python train.py --n_layer=13 --d_expert=160 --activation="swiglu" --routed_scale=1.0 --lr_router=0.000747 --n_head=3 --norm_place="pre" --norm_eps=1e-05 --init_std_qkv=0.0373 --init_std_o=0.0 --lr_mult_qkv=0.5 --lr_mult_up=0.74 --warmup_steps=490 --train_tokens=1062000000
Below are experts of layer 5 (counted from 0) of a mixture-of-experts language model. Rows are named router (the router's row for the expert), gate (a neuron's input weights, with its number), up (a neuron's input weights, with its number) and show model dimensions 0-255. Each number is 50 + 15 x the weight over its row's rms, rounded and kept within 0 to 99.
After each expert's rows: a language model's description of what the expert responds to. This comes from a sample of Wikipedia text that the model never trained on.

# expert 20
router:48 52 32 47 56 44 55 52 31 43 61 37 64 57 53 44 57 51 42 24 58 43 31 53 38 70 69 47 17 50 55 57 77 45 52 63 52 49 42 31 53 63 50 39 29 21 46 41 39 34 46 60 61 63 59 59 42 50 62 22 46 84 58 31 65 31 35 33 71 77 50 39 31 35 37 72 36 56 33 40 48 51 65 70 35 44 52 37 47 43 54 60 67 55 66 59 19 26 45 61 48 36 31 31 33 26 48 34 22 78 67 42 49 69 42 32 49 68 60 36 77 44 55 45 06 79 60 38 47 59 44 64 63 55 58 53 28 49 60 56 63 58 51 68 52 76 00 70 40 55 12 59 49 50 63 65 35 28 54 42 50 38 46 36 45 53 42 28 55 42 66 23 54 66 17 35 57 49 58 34 39 69 31 69 35 51 44 46 61 65 50 05 51 58 50 52 39 46 64 59 47 76 41 52 38 22 44 52 38 25 42 69 34 63 44 29 37 55 48 41 48 94 43 71 37 32 45 40 56 39 45 54 63 72 49 40 27 44 37 66 56 48 44 33 45 29 50 51 43 37 41 68 59 16 48 26
gate0:54 50 25 58 52 52 64 54 58 47 57 76 92 42 44 38 04 67 09 52 70 78 25 72 58 41 52 49 39 78 55 81 38 51 48 49 35 40 32 52 39 38 37 46 48 28 44 64 54 51 53 35 58 49 73 62 50 45 48 35 40 42 16 42 41 43 76 37 56 28 70 33 69 46 50 49 50 67 67 35 35 60 58 42 60 51 34 40 40 16 53 48 30 40 57 39 56 40 48 61 50 37 74 60 24 54 74 57 78 63 77 34 40 43 65 80 80 46 65 67 33 75 46 20 42 68 38 36 34 55 59 60 39 39 34 46 60 40 59 62 67 68 58 58 55 53 08 82 45 74 38 39 70 96 53 58 66 38 37 22 57 46 57 47 51 37 61 44 58 44 45 45 39 55 39 44 41 51 58 47 49 43 31 61 65 60 58 46 51 49 59 52 17 45 63 48 52 46 27 39 47 55 30 40 73 67 32 54 58 61 36 38 74 56 34 32 46 36 50 29 29 69 57 52 66 36 42 67 48 69 51 16 33 65 33 51 67 48 77 44 53 52 55 45 35 47 33 47 56 23 42 51 48 33 57 26
up0:55 52 75 47 46 46 43 08 58 52 25 42 27 54 68 38 71 50 16 72 34 70 54 51 63 73 37 41 46 51 36 19 70 49 68 26 69 29 71 51 54 57 71 35 54 40 60 78 59 50 58 53 64 63 53 54 52 67 56 39 48 55 45 46 35 50 57 68 40 61 53 67 51 66 45 53 37 65 43 70 48 68 73 60 39 60 50 61 09 26 51 60 54 53 44 61 45 45 64 48 50 36 42 61 62 62 39 70 31 65 48 33 62 31 21 52 23 61 21 51 41 38 55 64 69 34 54 57 59 40 62 34 32 73 51 65 44 55 63 46 36 43 52 49 45 54 48 62 52 22 46 44 56 32 55 52 32 56 71 42 64 71 49 59 49 42 57 46 95 47 64 40 73 51 54 63 67 45 71 54 63 38 58 38 72 41 33 46 59 80 67 10 68 60 58 40 52 63 86 44 50 41 46 32 35 31 77 52 47 82 50 40 30 18 53 75 57 76 77 42 53 41 34 38 43 76 48 62 60 67 58 47 63 43 72 62 54 76 46 60 08 86 58 41 45 40 62 76 38 62 37 61 42 54 69 56
It responds to: Adjectives and modifiers right after the, a or his, before a noun, such as first, largest, traditional, innovative, modern.

# expert 16
router:34 73 52 57 43 78 73 48 66 80 50 38 49 73 56 55 41 52 48 53 61 27 27 45 40 51 42 55 47 42 32 08 35 49 63 56 28 37 55 79 53 38 39 41 52 46 52 63 45 38 49 54 69 53 36 59 49 59 31 47 53 49 46 58 38 66 61 67 65 48 61 45 43 53 52 39 55 69 46 55 49 75 61 43 50 37 49 55 34 60 61 46 69 49 23 76 50 37 64 35 30 73 51 82 21 61 67 60 44 34 66 73 35 46 34 75 51 55 18 37 58 73 20 25 63 57 20 54 65 63 63 42 53 59 41 48 37 47 58 41 17 73 82 68 50 52 60 60 57 62 43 33 53 48 73 39 55 27 30 31 21 46 74 25 58 40 35 51 36 46 41 45 30 06 58 42 60 40 29 36 44 45 56 32 72 15 59 53 79 59 51 56 68 88 71 36 46 44 34 43 49 71 47 41 51 44 29 74 61 53 45 63 58 24 40 58 45 56 30 74 50 44 62 63 60 45 46 63 64 43 41 45 53 40 35 64 37 14 47 57 50 58 78 55 45 71 55 05 69 66 56 72 56 51 59 39
gate1:32 53 25 58 46 68 45 33 43 42 07 61 35 60 46 67 24 49 31 50 52 58 46 52 22 54 50 65 75 50 41 42 51 55 47 73 68 55 58 31 35 53 60 33 31 26 47 57 68 53 45 27 59 46 49 52 46 43 43 52 48 92 27 39 45 74 48 43 47 37 31 47 59 56 73 45 27 58 61 60 78 59 37 55 79 67 42 33 51 22 70 42 53 64 56 69 45 22 58 46 48 79 24 61 43 58 47 59 42 51 37 70 33 48 29 83 40 37 40 84 46 42 47 60 48 43 51 57 44 56 25 46 61 49 38 54 41 60 41 70 62 25 47 24 50 53 45 60 47 37 80 55 56 60 73 50 35 58 51 56 45 41 62 31 44 34 50 37 44 70 32 31 65 72 38 51 52 50 60 53 25 56 34 35 47 21 48 30 65 59 56 37 43 36 64 80 53 64 28 55 26 03 38 24 37 46 77 70 58 69 73 20 30 63 32 21 75 58 48 49 43 63 67 53 62 48 53 83 46 46 23 68 33 45 48 68 69 47 40 34 49 35 49 54 49 38 36 66 72 50 74 39 28 39 52 36
up1:37 62 44 50 60 75 46 41 41 63 35 54 38 80 35 45 64 37 49 45 49 38 39 35 43 60 75 52 81 57 30 46 72 52 41 88 55 58 63 52 46 44 57 41 63 30 42 57 46 65 53 35 64 78 49 33 57 05 42 52 53 90 35 46 44 61 41 30 46 29 52 48 62 38 60 29 39 66 34 54 60 51 51 20 74 48 69 45 56 54 64 49 53 56 30 54 66 45 62 62 59 48 62 52 38 30 46 53 43 48 42 59 32 38 43 62 40 52 38 52 27 54 29 44 48 48 54 51 39 79 52 51 28 56 54 18 61 78 61 49 48 32 62 31 15 50 67 60 51 46 41 38 76 39 66 23 23 89 41 63 45 37 44 19 39 45 53 44 51 70 34 38 31 55 66 49 38 36 28 48 38 42 28 45 67 36 53 34 66 74 59 17 21 58 51 64 49 46 31 35 44 31 53 30 45 27 49 45 58 55 77 60 44 72 36 39 49 21 62 50 58 47 66 55 60 61 38 38 32 50 47 62 32 44 23 33 24 39 50 25 52 55 85 77 62 37 45 24 78 36 40 26 16 54 65 66
It responds to: Small numbers or labels opening a cell in sports, election and statistics tables, right after a bar, such as 2, 14, Russia.

# expert 36
router:66 27 44 31 53 37 62 48 67 51 62 53 45 46 35 41 77 50 60 64 51 19 44 61 58 58 56 87 62 40 45 54 54 44 72 65 40 55 61 53 38 58 64 57 58 49 32 42 43 25 13 60 50 99 56 64 65 56 67 54 42 73 58 48 31 66 60 36 58 44 73 48 57 48 62 53 48 57 75 58 51 44 61 53 48 61 58 44 38 44 30 43 59 42 47 40 70 69 63 47 46 78 46 30 77 60 43 32 58 46 30 48 26 52 63 27 45 65 37 30 60 43 45 41 49 64 24 55 85 66 53 42 21 55 78 50 50 62 47 56 41 53 59 84 48 52 41 41 56 56 52 65 46 49 42 48 71 38 50 53 69 58 62 31 55 35 45 50 55 59 40 32 39 47 75 66 24 70 55 42 64 72 53 48 60 37 49 25 64 59 50 38 42 65 75 70 87 37 33 50 39 70 42 88 58 28 43 70 03 55 75 54 58 67 52 68 31 36 27 46 73 49 39 65 35 53 51 65 52 47 46 59 21 53 27 35 40 30 72 60 77 63 98 49 61 35 54 48 44 74 52 34 55 51 35 70
gate0:53 60 67 45 53 38 34 60 25 52 48 59 68 33 49 59 32 52 48 62 42 51 48 61 47 55 64 35 65 44 50 55 54 57 56 72 66 49 61 28 57 73 59 56 48 38 46 59 57 46 53 51 84 78 50 42 39 59 74 37 48 85 52 33 25 33 53 66 42 78 51 14 59 43 24 48 43 60 49 60 35 42 52 29 41 76 49 40 41 39 48 85 52 50 36 64 31 47 75 66 31 55 44 22 62 48 62 54 37 56 60 56 35 96 77 34 56 55 79 28 39 49 53 52 43 49 57 36 48 58 57 60 52 55 35 55 65 47 61 60 88 29 44 52 44 53 46 74 70 52 62 80 49 31 88 48 57 57 31 68 81 51 39 54 31 37 59 83 53 55 52 56 59 46 25 60 52 45 38 19 40 57 47 64 45 51 51 45 44 86 19 73 18 55 64 76 48 21 46 73 44 53 38 73 18 69 36 57 27 53 59 35 40 67 58 48 37 37 77 26 53 61 46 44 72 55 55 32 59 37 51 33 49 68 50 48 52 61 33 43 77 48 68 40 55 24 44 56 53 52 41 29 50 45 21 81
up0:60 54 73 41 42 61 29 55 46 49 83 62 23 48 35 51 53 63 49 48 57 45 50 66 50 45 44 39 44 53 66 54 42 55 49 54 60 43 66 27 32 48 43 23 55 60 41 33 50 26 58 55 73 56 44 28 41 35 33 28 67 69 57 54 16 44 64 29 37 52 54 35 47 55 38 53 61 61 57 48 58 17 54 64 48 66 40 57 30 40 75 79 43 51 22 31 40 40 44 40 61 61 29 51 60 37 45 37 40 50 61 26 67 60 43 45 50 59 59 42 37 45 52 96 59 34 58 53 55 54 81 54 44 60 35 57 40 57 49 60 57 59 40 43 38 55 37 55 80 55 27 58 27 28 68 67 33 66 20 33 42 59 47 47 66 42 63 73 29 56 13 64 66 52 46 68 48 72 57 46 47 50 67 69 52 62 69 61 55 96 47 39 66 57 49 48 29 62 86 26 45 57 44 50 35 63 52 74 32 99 47 64 33 51 66 52 28 56 67 15 69 54 53 42 46 50 55 52 55 33 95 46 31 59 31 59 41 57 73 49 75 38 52 23 66 52 52 42 69 62 43 72 66 41 65 49
It responds to: Later numeric cells and column headers in league and election tables, such as goal differences, percentages, +17, GD, Change.

# expert 8
router:53 47 73 70 22 87 64 46 43 44 70 61 58 50 29 58 63 31 34 43 63 53 57 70 37 78 27 47 49 72 57 44 59 67 61 70 41 70 50 44 60 58 54 46 39 29 34 37 50 67 37 78 60 36 67 35 15 27 56 54 39 52 27 49 50 42 43 61 24 70 26 55 47 45 74 47 52 53 41 41 34 59 40 57 57 41 43 46 52 59 49 63 41 29 43 47 37 45 53 56 51 13 35 50 63 85 37 42 65 36 68 44 57 54 60 63 67 52 32 46 08 44 59 74 63 35 62 60 50 63 34 85 47 41 29 53 41 50 38 62 33 67 48 65 48 21 43 38 49 60 39 64 67 62 21 61 49 51 55 39 43 34 46 55 30 71 39 60 52 62 62 69 40 59 48 49 40 49 62 39 10 36 45 73 66 55 71 28 61 62 43 61 56 28 60 58 52 61 23 49 51 39 32 61 44 65 31 18 67 30 48 82 68 59 56 57 61 78 57 40 66 35 65 43 64 59 35 52 32 86 65 52 54 91 35 53 28 37 51 88 39 70 55 66 41 77 65 48 70 51 47 53 54 61 44 71
gate0:51 44 59 51 68 58 59 36 43 40 63 72 54 56 45 45 45 94 34 30 32 57 34 55 51 47 31 51 66 52 54 68 37 71 50 61 36 48 42 63 67 37 44 53 59 62 51 49 74 50 52 48 63 40 73 41 27 64 57 21 55 50 40 52 45 53 48 39 69 63 43 75 79 48 45 37 55 55 54 38 70 90 53 58 59 60 45 57 66 41 60 47 76 28 37 67 46 65 49 59 50 40 60 13 26 44 76 46 36 67 44 54 43 60 51 54 57 67 56 40 44 52 41 67 39 84 48 38 71 55 45 37 75 68 36 53 33 32 43 26 53 49 36 39 74 40 57 30 40 56 55 43 40 67 59 55 69 59 43 44 46 72 61 47 57 67 57 52 60 55 05 66 58 52 40 41 33 37 51 56 82 50 52 48 26 31 42 10 50 63 78 79 82 63 84 36 60 40 38 21 39 28 34 40 61 49 55 60 36 57 66 51 20 50 47 59 92 31 30 63 54 67 57 16 31 43 47 43 42 50 46 43 31 52 51 55 92 44 43 36 73 48 52 68 39 43 60 21 65 85 80 45 47 60 41 47
up0:56 33 44 27 35 52 89 60 44 51 40 25 33 32 47 43 23 58 50 54 68 38 46 67 62 52 86 23 54 41 42 42 56 46 56 58 41 38 34 60 32 56 59 45 64 44 59 51 31 55 54 48 34 50 32 82 62 79 40 54 28 50 50 99 57 17 59 46 68 31 74 56 41 48 47 56 39 61 17 24 52 10 45 51 73 49 57 61 43 61 26 34 47 45 55 75 42 30 35 51 44 60 44 75 46 60 28 99 47 51 51 55 47 68 45 46 48 69 30 61 50 62 56 77 40 30 36 71 61 51 56 71 58 53 57 29 57 55 33 29 52 58 52 48 22 48 59 61 50 58 64 51 38 41 36 20 53 38 52 48 24 41 76 58 68 27 57 55 57 32 48 66 58 29 68 48 57 71 55 63 46 56 52 53 34 82 25 59 49 57 39 57 26 33 14 41 46 51 44 69 64 69 52 49 46 22 67 71 40 70 39 62 55 37 58 59 50 34 51 37 67 80 34 55 31 37 51 65 74 76 56 51 65 35 34 52 50 39 30 51 53 57 52 43 60 57 31 57 37 60 42 72 37 51 39 49
It responds to: Nouns for technical objects or parts in science and engineering text, such as engine, receptor, camera, side, propulsion, formula subscripts.

# expert 34
router:51 22 44 69 38 37 48 34 47 48 84 57 47 65 47 38 59 73 46 65 67 34 32 35 53 78 26 71 47 13 57 37 70 22 54 49 49 71 26 44 73 27 46 45 41 55 37 39 52 60 55 51 20 04 42 47 72 56 29 48 65 52 54 63 39 53 37 91 50 47 52 72 39 45 64 65 65 78 58 66 50 40 67 53 41 61 57 59 44 65 38 36 51 60 51 46 65 59 50 57 47 62 33 48 64 71 42 39 50 40 73 42 61 47 46 42 66 35 41 35 31 39 65 55 75 48 50 36 51 45 32 65 43 52 36 42 13 53 73 64 02 58 66 44 56 26 23 55 67 63 41 20 64 35 49 55 59 65 48 50 07 45 54 70 38 71 53 41 41 38 42 46 40 43 64 74 50 51 55 60 43 50 55 42 63 67 67 67 56 68 48 56 66 58 31 58 62 76 18 60 68 14 40 46 66 32 62 38 60 28 29 43 65 30 75 80 56 62 46 56 37 47 41 54 55 64 47 48 60 37 79 43 35 80 48 47 54 30 40 51 37 74 33 52 57 66 51 46 47 63 63 32 50 72 43 36
gate0:44 51 80 57 58 56 45 67 49 67 47 30 36 53 78 56 51 55 30 40 40 27 75 40 81 51 43 60 46 61 40 73 11 54 51 60 36 48 65 40 40 48 53 50 37 42 36 48 72 70 53 44 52 45 49 56 53 27 37 56 42 26 51 46 48 66 80 54 54 49 24 51 22 45 34 63 49 41 44 39 70 61 39 53 55 31 36 37 59 45 91 54 43 31 74 87 81 35 37 62 51 45 36 57 44 48 74 52 65 72 60 20 82 49 64 67 37 46 67 46 68 45 18 38 31 55 49 46 41 39 34 70 55 63 46 54 38 64 46 46 53 51 31 71 69 50 69 75 40 61 66 59 50 85 53 58 40 72 54 93 73 39 22 46 47 50 56 42 42 54 46 56 38 68 54 52 64 43 43 82 61 44 36 12 36 49 74 35 58 43 54 61 65 12 81 32 46 63 51 31 33 75 69 69 43 55 39 37 58 65 46 54 54 83 46 42 92 31 39 61 56 49 38 56 52 36 61 39 64 50 45 45 54 65 23 50 67 50 37 56 52 57 43 51 48 39 46 61 57 15 42 51 66 51 31 40
up0:39 49 45 69 55 41 44 40 49 25 52 80 49 57 72 47 51 47 13 40 58 60 55 56 34 57 23 80 34 45 69 71 44 57 46 82 63 62 52 58 41 39 37 57 45 65 60 65 47 29 83 53 31 46 40 44 57 67 54 54 41 64 63 54 28 17 33 67 48 68 56 65 38 72 57 52 56 55 21 45 65 49 29 43 36 65 61 52 46 51 69 51 45 51 52 72 20 83 96 65 49 60 43 54 45 50 27 55 54 89 69 73 50 60 50 36 33 48 53 37 44 56 57 71 55 65 72 46 27 22 59 70 77 47 38 43 53 46 66 44 40 32 35 70 37 59 35 63 55 75 50 34 70 37 54 39 47 63 30 57 36 21 38 66 52 54 73 33 58 48 49 54 89 23 49 61 60 61 41 51 17 57 23 09 48 29 32 47 62 64 58 27 68 50 34 59 46 76 49 62 39 43 40 57 40 58 48 52 57 39 53 72 37 46 50 69 46 58 49 47 27 40 56 45 37 61 49 65 55 58 58 45 58 52 54 46 30 34 33 51 55 42 42 78 23 38 13 39 39 48 36 48 42 56 85 23
It responds to: Finite verbs, auxiliaries and subject pronouns at clause starts in running prose: was, is, were, be, have, he, it, could.

# expert 47
router:52 74 50 16 46 52 66 30 53 40 30 53 42 35 50 36 56 62 54 56 22 65 26 53 42 32 43 48 30 50 52 51 65 53 45 47 27 52 53 43 44 53 37 45 24 69 52 48 27 47 99 50 49 56 52 21 60 26 66 68 50 58 51 48 47 00 65 02 50 34 79 41 42 49 65 64 50 73 48 72 47 40 43 52 30 32 42 57 66 32 19 35 65 52 68 80 38 55 49 47 54 73 49 50 53 23 67 61 69 62 46 52 72 57 33 43 41 47 56 26 63 52 41 85 61 60 26 40 41 54 52 49 44 73 75 63 72 85 46 65 59 39 71 28 51 44 29 22 40 23 49 18 42 52 77 50 25 55 40 53 47 73 68 63 45 35 43 51 65 39 63 38 57 32 37 62 36 52 61 70 53 43 35 58 60 35 62 59 48 83 39 28 70 46 80 47 26 52 35 40 38 63 36 54 39 41 51 74 55 38 49 40 21 51 26 48 31 34 67 49 44 46 62 27 61 29 40 65 59 49 53 51 57 48 53 48 63 59 40 61 63 48 54 58 45 50 24 48 46 50 62 63 53 36 46 51
gate0:66 21 42 42 33 48 35 44 43 50 46 18 44 37 48 36 63 39 48 81 25 67 67 82 45 27 34 74 43 64 80 64 35 64 29 59 55 25 50 42 41 69 38 58 48 45 44 51 54 64 47 33 52 46 45 35 53 53 68 18 22 34 77 63 59 52 56 22 27 50 55 47 51 76 39 62 63 55 33 21 53 56 43 73 46 28 37 41 65 20 34 40 24 55 45 76 30 60 57 45 34 81 57 71 44 52 45 39 52 19 46 52 53 15 48 42 64 55 49 50 42 51 63 51 61 45 26 50 50 54 31 67 44 57 65 42 38 62 42 50 53 45 45 50 53 36 59 41 48 29 65 55 48 41 73 38 54 56 68 34 43 37 57 49 50 17 44 33 39 64 47 44 48 34 30 16 32 39 68 76 36 55 64 46 28 37 50 39 51 67 60 49 41 41 31 77 33 29 53 47 43 36 26 46 47 64 56 64 37 45 47 41 19 51 36 66 66 44 30 33 55 26 53 59 30 17 45 36 62 20 40 54 32 58 25 72 42 32 37 90 56 69 24 54 31 40 39 41 42 46 54 56 58 13 57 54
up0:50 36 37 29 33 47 54 39 33 62 56 45 47 20 48 61 66 31 30 42 23 59 56 55 40 63 18 56 32 42 57 77 41 53 59 79 44 67 56 59 43 52 45 37 59 57 19 62 28 52 32 30 83 45 82 61 52 83 55 18 43 51 38 46 66 51 51 42 72 60 41 44 69 38 46 64 44 53 53 88 39 48 51 67 55 46 78 40 57 61 28 49 55 49 49 62 28 19 65 18 52 57 41 59 34 41 45 42 56 53 50 21 57 83 42 71 46 54 42 46 42 42 60 69 73 51 36 29 39 58 64 73 53 65 72 54 35 77 49 50 45 36 54 37 65 57 51 35 56 33 32 47 55 40 36 68 49 62 74 48 31 30 25 58 55 59 37 20 45 67 36 27 68 69 67 46 67 64 54 51 65 39 40 49 60 35 43 58 56 71 52 21 55 44 51 11 36 70 32 62 34 30 32 41 19 47 66 37 77 34 50 40 38 65 46 63 32 58 57 64 39 41 47 43 42 40 60 39 48 65 39 39 51 87 49 49 60 52 34 38 54 51 58 50 38 56 71 86 56 46 32 42 07 38 75 47
It responds to: The noun, adjective or ordinal right after the, such as United, first, end, course, early, entire, and decades like 1960s.

# expert 24
router:39 73 46 46 61 47 54 31 71 65 37 40 55 66 50 50 40 47 52 52 49 39 57 47 51 55 30 57 66 69 54 34 21 69 60 76 34 56 44 39 39 70 53 90 60 40 44 39 57 64 28 39 34 48 61 53 71 38 53 72 41 45 53 46 52 44 51 46 61 68 31 50 54 72 16 51 48 43 27 31 41 43 31 61 82 78 64 57 34 57 86 51 61 49 59 24 58 64 31 44 26 41 51 50 26 35 50 83 50 42 65 69 21 68 41 61 56 74 68 51 35 44 40 47 82 38 66 39 53 57 43 56 40 57 63 56 36 58 58 84 54 50 55 41 29 54 67 49 29 35 54 41 58 52 45 30 59 66 60 47 65 60 49 41 57 56 32 51 77 31 43 66 61 39 27 52 61 41 41 54 57 34 61 59 31 51 20 38 37 23 84 31 46 41 53 44 55 20 37 81 47 38 69 54 60 30 55 41 40 23 27 50 79 61 43 37 57 43 40 59 46 49 46 69 19 45 29 51 65 46 36 78 34 26 52 46 58 57 60 20 32 73 36 50 37 71 36 41 77 14 48 74 33 84 35 48
gate0:41 62 42 42 42 63 32 40 43 64 33 58 59 42 67 58 41 31 34 56 51 70 56 55 52 43 31 54 55 56 40 86 36 53 24 56 35 41 58 56 35 54 30 50 65 35 38 69 27 53 45 35 42 58 50 38 73 68 33 44 53 50 41 54 60 45 55 76 27 43 18 53 43 48 26 40 60 14 47 60 49 57 16 52 81 52 52 26 29 39 54 22 31 52 68 50 42 30 52 49 65 84 60 35 42 34 59 45 77 46 46 46 39 43 62 49 70 55 35 68 62 45 52 20 71 60 19 47 56 59 47 58 44 56 76 53 43 66 44 44 61 36 45 39 19 45 68 47 45 57 30 30 62 99 70 40 32 64 32 39 22 44 40 39 54 49 61 45 79 48 46 47 67 44 50 46 67 46 39 82 67 31 66 45 36 40 25 52 39 45 62 41 65 54 45 46 41 50 99 66 41 66 47 43 62 37 62 37 62 49 26 45 56 76 27 41 43 41 38 45 41 52 54 56 56 47 39 68 68 52 54 45 92 43 55 84 36 67 62 38 69 34 28 53 51 55 49 52 49 08 26 56 30 56 53 29
up0:63 45 46 57 62 02 46 43 47 40 59 00 33 59 39 46 41 41 29 31 70 30 45 52 49 44 56 62 57 52 63 49 55 68 73 59 47 48 49 21 45 50 72 58 45 56 40 51 58 45 40 41 40 53 92 52 41 17 32 63 20 18 53 63 40 74 49 22 74 59 71 63 50 60 49 43 42 55 52 53 48 45 58 53 50 79 36 50 64 62 44 63 86 53 45 63 23 52 58 48 34 41 51 54 58 77 62 30 58 48 56 49 54 54 34 72 53 36 41 29 79 56 40 60 31 54 53 32 62 51 65 49 39 39 51 45 54 70 39 72 42 58 57 63 59 43 40 62 62 28 82 62 43 55 29 47 69 85 72 52 68 50 37 55 42 61 29 42 33 37 53 48 37 24 49 41 45 50 59 64 56 91 30 48 66 52 54 36 55 46 77 80 50 62 63 51 41 43 24 81 45 22 80 74 32 64 67 45 44 55 79 40 45 59 40 63 64 45 37 66 41 78 42 61 21 47 64 50 55 71 60 67 51 48 56 20 41 37 45 37 18 46 44 49 42 62 52 34 57 61 42 53 47 38 40 82
It responds to: Main verbs following a subject pronoun, name or to in narrative prose, such as was, wrote, worked, played, joined.

# expert 2
router:86 71 53 70 43 42 68 48 51 45 38 32 29 89 34 61 20 62 50 66 78 45 56 47 76 47 81 65 79 32 17 50 62 43 50 44 68 53 54 54 63 22 41 34 57 28 40 51 39 56 14 44 44 29 52 59 63 20 46 49 74 54 84 65 49 34 67 41 22 42 49 56 62 53 69 48 56 37 55 28 43 44 36 60 81 58 46 26 44 58 57 56 63 35 45 42 64 45 36 61 20 54 60 92 63 51 09 51 60 59 36 62 44 59 43 70 35 68 58 67 40 63 58 92 58 42 47 53 41 97 45 46 28 32 46 40 56 77 52 41 45 19 50 43 52 50 44 80 49 43 59 54 48 42 61 61 59 64 47 68 38 57 29 39 73 43 59 40 38 62 48 23 52 77 49 57 64 54 41 46 75 52 70 65 51 27 54 34 54 69 68 51 44 33 45 42 52 69 60 47 36 54 65 72 55 53 65 67 57 26 64 48 48 54 45 61 30 63 37 56 63 49 43 39 59 48 41 46 46 81 44 76 64 39 68 42 68 58 82 42 42 70 47 42 43 44 38 45 53 55 58 50 37 50 43 59
gate0:59 77 58 43 51 62 45 32 47 33 66 37 47 35 40 44 40 40 25 64 52 55 44 58 56 52 56 41 36 56 68 26 43 53 56 63 53 42 47 76 35 51 43 47 66 49 43 33 53 61 37 44 49 57 50 65 28 42 63 37 60 62 42 48 26 31 66 54 63 40 52 72 97 55 56 22 53 41 42 31 22 62 60 78 43 19 49 54 45 55 17 48 61 47 40 66 31 29 43 68 50 55 71 51 37 65 46 72 57 36 41 70 30 51 31 89 49 67 78 51 45 60 81 53 53 55 32 39 27 79 30 65 22 47 25 74 49 71 06 41 57 56 46 59 44 51 34 52 70 54 34 36 39 55 63 53 57 32 45 39 46 84 55 51 65 56 53 55 52 40 63 43 73 44 37 49 40 58 40 56 66 31 56 50 56 37 53 32 72 70 59 42 42 56 47 67 60 62 74 84 64 28 38 55 53 37 43 33 44 67 45 46 62 64 38 13 86 41 70 34 74 80 34 47 59 44 14 60 56 35 37 57 46 73 30 88 43 45 51 45 46 42 64 55 37 80 57 70 58 42 38 39 39 42 39 69
up0:68 51 13 64 59 48 54 80 39 47 57 19 59 54 58 43 27 69 21 53 57 25 57 63 32 56 74 75 48 57 50 28 56 56 55 68 59 65 42 69 37 65 45 57 64 45 62 36 64 46 45 73 58 50 71 43 52 46 45 40 60 30 78 49 28 42 56 67 53 52 55 46 37 50 28 39 65 41 62 30 38 45 61 32 41 52 42 42 84 33 67 46 51 48 43 33 61 85 38 53 43 30 55 61 48 39 44 60 52 44 49 59 63 40 46 71 49 59 46 69 35 48 97 62 49 29 02 41 48 72 67 66 60 54 45 67 64 53 43 19 48 29 64 55 63 52 83 66 52 48 41 60 27 51 27 84 57 52 58 59 56 58 25 34 60 51 53 32 31 78 56 48 81 30 51 41 48 54 25 55 67 43 45 34 59 27 75 61 56 27 58 59 27 35 47 51 59 75 59 60 68 37 51 47 46 40 32 24 42 51 64 48 60 58 38 49 34 48 67 48 63 61 26 31 60 64 47 59 36 20 63 48 87 73 81 73 71 67 39 52 46 39 53 50 43 58 44 52 52 37 34 30 42 33 52 86
It responds to: Coordinating conjunctions joining verbs or clauses, often after a subject or comma in sports and narrative text: and, or, but, &.

# expert 13
router:50 48 61 39 38 36 37 61 47 94 51 26 48 54 33 68 51 30 63 58 15 45 47 50 30 50 60 36 45 35 53 19 69 44 77 08 60 56 48 15 65 44 53 23 71 53 57 52 78 33 70 55 39 58 49 54 31 53 21 89 48 34 58 43 68 63 53 76 28 58 39 59 40 36 39 56 75 39 61 60 54 71 47 40 23 42 22 39 31 39 36 42 51 51 76 22 31 62 48 42 57 41 76 47 67 33 45 44 62 24 29 46 59 32 59 68 66 56 41 48 63 40 43 11 55 33 55 70 54 60 77 40 65 62 58 40 51 35 59 63 68 52 46 61 69 46 64 52 63 54 40 55 51 54 46 55 47 44 59 37 51 52 23 35 38 41 64 60 24 39 69 66 22 50 52 36 26 37 46 37 51 67 37 25 61 74 41 69 41 33 67 52 57 60 50 65 49 44 25 34 55 59 78 19 65 54 45 62 44 68 78 64 55 33 60 48 48 27 31 39 36 48 53 57 68 41 52 45 58 49 30 41 69 57 65 63 54 93 38 39 43 70 43 59 52 36 50 70 32 38 50 72 57 64 57 37
gate0:28 55 56 56 67 49 42 37 44 64 49 88 65 22 41 49 60 58 75 32 38 61 65 45 69 28 24 59 41 39 77 59 50 51 86 46 56 07 68 50 33 16 68 60 44 83 44 56 14 43 73 45 34 66 57 53 72 51 52 68 39 48 35 54 57 54 41 61 34 19 32 57 46 58 57 50 49 51 33 34 99 32 41 51 44 37 46 53 26 51 52 49 52 36 37 47 50 63 54 53 44 73 62 53 31 22 39 51 62 31 19 41 31 35 88 66 45 34 40 70 57 50 47 42 55 58 57 59 62 50 50 60 67 33 30 61 45 38 44 64 50 41 65 16 48 46 49 59 44 40 36 32 42 82 65 64 65 59 46 50 42 62 16 54 37 36 30 59 57 52 51 34 55 32 51 48 54 62 63 14 33 60 46 34 54 65 40 69 56 50 60 20 56 62 59 53 58 59 46 49 65 47 44 59 48 64 53 59 50 68 56 63 57 76 56 23 72 36 44 47 53 39 56 29 53 34 53 47 56 45 31 57 43 55 91 47 51 43 60 21 49 32 50 40 52 45 72 37 65 39 28 57 37 59 82 36
up0:65 48 48 53 60 49 42 49 39 45 56 32 40 52 62 72 71 23 52 36 53 30 47 51 29 41 93 34 65 42 27 36 57 40 41 84 55 52 39 61 69 58 36 66 47 51 24 67 64 32 43 54 38 50 12 64 48 23 46 32 34 42 34 44 61 41 66 32 43 51 39 57 38 54 50 55 58 52 42 83 19 58 25 52 56 68 46 42 70 41 75 66 52 65 40 39 61 65 71 27 76 32 42 49 76 34 52 50 44 72 54 50 75 33 27 46 56 43 49 28 30 36 59 32 50 71 07 44 44 30 68 47 60 58 35 51 33 54 60 54 58 42 51 78 51 40 42 45 36 86 54 32 72 21 50 65 44 38 47 43 53 51 64 53 55 68 56 16 59 41 57 17 63 67 51 37 39 50 61 57 73 51 23 49 44 38 54 53 52 80 52 54 29 46 70 91 43 37 68 36 31 58 12 44 63 45 55 53 68 43 37 28 53 46 40 67 22 62 75 39 78 74 55 50 44 31 59 60 64 70 44 34 57 61 36 53 42 54 32 53 65 68 75 47 54 53 47 80 55 59 45 61 62 63 46 53
It responds to: Adjectives and first words of noun phrases or names right after of/in/for, such as regional, natural, local, Hurricane, New, foreign.